config = dict(
    n_experts=96,
    experts_per_token=6,
    moe_layers=[1, 2, 3, 4, 5, 6, 7, 8, 9, 10, 11, 12, 13],
    routed_scale=5.66,
    balance_loss=0.00233,
    balance_bias=False,
    init_std_router=0.0302,
    lr_router=0.00104,
    vocab_size=32768,
    optimizer='muon',
    max_grad_norm=1.0,
    batch_tokens=65536,
    dataset='wikipedia_en',
)
Below are experts of layer 5 (counted from 0) of a mixture-of-experts language model. Rows are named router (the router's row for the expert) and show model dimensions 0-191. Each number is 128 + 24 x the weight over its row's rms, rounded and kept within 0 to 255. Numbers have three digits each.
Before each expert's rows: "gets" lists some tokens that make up at least twice as much of what it gets as of all text. This comes from a sample of Wikipedia text that the model never trained on. Tokens count by the router's weight.

# expert 84
gets: "The ", "with ", "the ", "New ", "″", "-"
router:134099117087130118146126163139112102126109124122144165145108101137116167137116165132112110127126154109115100135168148150124102143126117135123112118147147126110138172129085161121133158128083129103071124115095124133140143110154144145137094140096130159087103133098100172099155121130108149128121078145102110172136123128160087112109170138128109167146171120150139157093113156110105108179113089147119149130096107171089108156156174112126146119126134086122165109115169133162136121112085119108159166116152117103115133075115105118129112082123103120100136077155101114120096100101104116148

# expert 88
gets: "January ", "March ", "May ", "July ", "June ", "December "
router:134126121123144091147125168116119126116131124122125121151124102136125141155180150156109132094155116078106119133115164123121134121158100104077133071154118143104126148144118117097175142105087107136082115129113138124160124133130136144121120136106115150104107153102116153112142095105119130138121106145097125149161107115118153085111166138130109165150143120125118127128109140080059102127104112144096114140100089153113096156153130071132126140163143088080167091125151136172135103121091172104150156161110103100068143128109121074153084131122099148108146127145125093147115159113118114113

# expert 3
gets: "\n\n", ". ", "\n", "- ", "= ", "=="
router:161134155125138115144106133153112065084095071126148159136102084121116149124138130156105088122135114109110127146129142174136122156140169139128115142151177106108118131170125151121157148141136107094111122097148124106114137125141125189129079118116085144110079137123138155106133133168140139124129108141142084129169111109095128119104129159105118138155120086164187122121131166110119096136111115124110166118087138130117116139162173138149147160152166106092146119116139088155145102138111116139136131128136133133079116117178120118109100077151134085085123126147106078112115151120100123126

# expert 77
gets: "the ", ") ", "3", "would ", "/", "such "
router:135118140116114104154115163179084106100114100123138163169139097119113159151126150115098114120117141112089090155150161163108090166138140133116084110161146116100161168141108160116137165116088122111091109117109159134160130110161145151119115143111116143103129147100104162086153113136098140087112095148090120166154120125126116110101168148122108165156147130132119165111107149100097104150100113141105138112084092156090117146143143088134166135139152086110147128101173125156129116099091137098134155151163114109111150095112109122125112093147109094095145113148115120132103119114091101138

# expert 15
gets: "The ", ") ", "to ", "\n", ".", ","
router:147117153112102097124091154168107116095113117108161165174122101113105148138116144114119100121133137105112091160160134168109099157141139143110104107146147085085149159149111162130137154124104117115075117106129143129159128091159132137114119130131122136098117149108093189103164117132091172106103095157080136150142122098135101090098174136119119147156149109133123163105105146101078089169114112132129140108091106150105118136138141125132170127128160102118142105092164125144133114096086148099146158133178116104121143074123115113126109099144112099111154087127117107128123132112105097127

# expert 42
gets: "In ", "in ", "to ", "on ", "by ", "On "
router:175099149127137114146109119143125112114142123127117126140091116101102125179161139110085142112176110126119117163167141114146078129105138147137128122148126121115136136131129145121161139120104059099049104133143125128131161113137112149109118089114113196112123166121114153135164104157108137119135098160068102146122127112103122108122139126138099128151162082151126150117066158105093108126094100127092157141133120180100128161120115109147118148141141141118118123122157116161147082111127128118150129157163115135098179098101119134126135124160126118121142115177117143111120071136103136164

# expert 5
gets: ".", ". ", ", ", "\n\n", "; ", "\"."
router:151099140104105135146135125128114061081147082125119137129088092102114139132120147121111101127138155090101119126141136125114120188104129111090104122126150114122121159132114146126156152153132088112084142108145139137141202091189119134156136097104103134110143130138135146116141069159143162123150074154131094131198107100069123105118152151114118181139137134143123131141136132104099102132096111113125098122107121147122134179153146124103149151127131109116135143135131106152137110100126146095144137134140117108122134097122079126124140052145138120108119137152087101115131120094111141141

# expert 19
gets: "and ", "of ", "to ", "or ", "for ", "with "
router:137123129115123125166106134186131112089116114082121151176090127097105136168134150147100123106157131102114113154161184131085104155077185129126136099144151146131180124130079133117153141111153111144105099118129132118128168141140115136135092124114135194124107183132131119115137117155081136131130122156089131137143110117149112111117141119124094121138180088158154144120089166060116099147096120130114163129114119132120081146140144105142138142164124137148146129111101123141117064131124101087152176146143141132132119114131118098112099137129125142098163118144113125124120075126124126126

# expert 43
gets: "\n", "|", ")", "\n\n", ".", "\""
router:161117127118094123141101154160105088113114081100168171143131088123138129131128140121104122106166140095073128134173139105126117171135194119120140141154157109120121157119141129128152158118135128132101122102105127130144141077152117145138111123101125154133099108135143149119124104142130147112094117127127106140183142088119136151131132177120120163163159101124192119135140166122123115159086124141103123102114112109100128130150121124118159164113160106093128120132140057131142129096098118120146116130149117114099172128125116104113134059122072114099128088128119104135106148104130060143

# expert 81
gets: "201", "200", "202", "In ", "199", "198"
router:153128124078137104139113146116126118136148139110147113129084098126116152136161133097064106068128110117114114134136149189143120125096101144124132087123115122133155116135136156106140137121134086123081099104140120099137126116150149132085074146108108148117106158103081138109140102130132149114162105163157114153161064111108133123099153165096103167157146091130123144114125133130089108114108107131092183146123111139110120157141134126121108165126177139092129097118162115157146115094135154117138135157159105094120148134108111071102129125173127094117125149136104081111086140139112135133

# expert 11
gets: ". ", "\n\n", ", ", "that ", "==", "\n"
router:157136175125130123133111125147115076091125083108122156130077087117128144142133124136099099078140099137120125138133136167153082171146141159131110138132170127126148132114124166111182148141124064079117128097133136110117217087158136175149097086087092139115106153116124161125143110168132129105119087157115099130154134112102113107094145135101125139156126075130169154125117151125115121129123106132126134127085143142087142141144118115158140129121161093128109127124130116159127109131107151110141139137129128111095133111152102112093120091174129076120143131152111120123132100115115122124

# expert 13
gets: "(", "\"", ", ", "[", "which ", "^{"
router:106135152095111083149117152145090089087138130132122130159123109095095133133142136091094112126123117128106128112147130124105106133120131142119081080154137114138123167129107115108116149142076113093104065100133162113126153107148121143072117100093123129124110160133107132140124115167046135103149136139091111114138075116142128131140152125129118165141148133141161171142095130105141112112100132162109112095092109134123072149143156133114120130120151079115149114122142105119160091104100159086167158166143112119111138111147094099112076126151124110119117125171108098139134135087135134142

# expert 63
gets: ": ", "of ", "- ", "for ", "as ", "to "
router:144096155116136115135072138196109095073132097120161121143122109098135147161134181119117106110146127122113143133147167125128117131082199104067137133168146130114142137126102125134184138125143110112091096125097122100113182117129138165164124096070094197125088126110122142131136125171099133116138108143143110145165117112132113115137146132119124120133182114143143162115087128117108107127111108131107121134115120129101102132138123090112168135151149119110131097087098120156127107113125099103129155108144148135136157077120109126133134111141089122129145105150119126133142087124109134171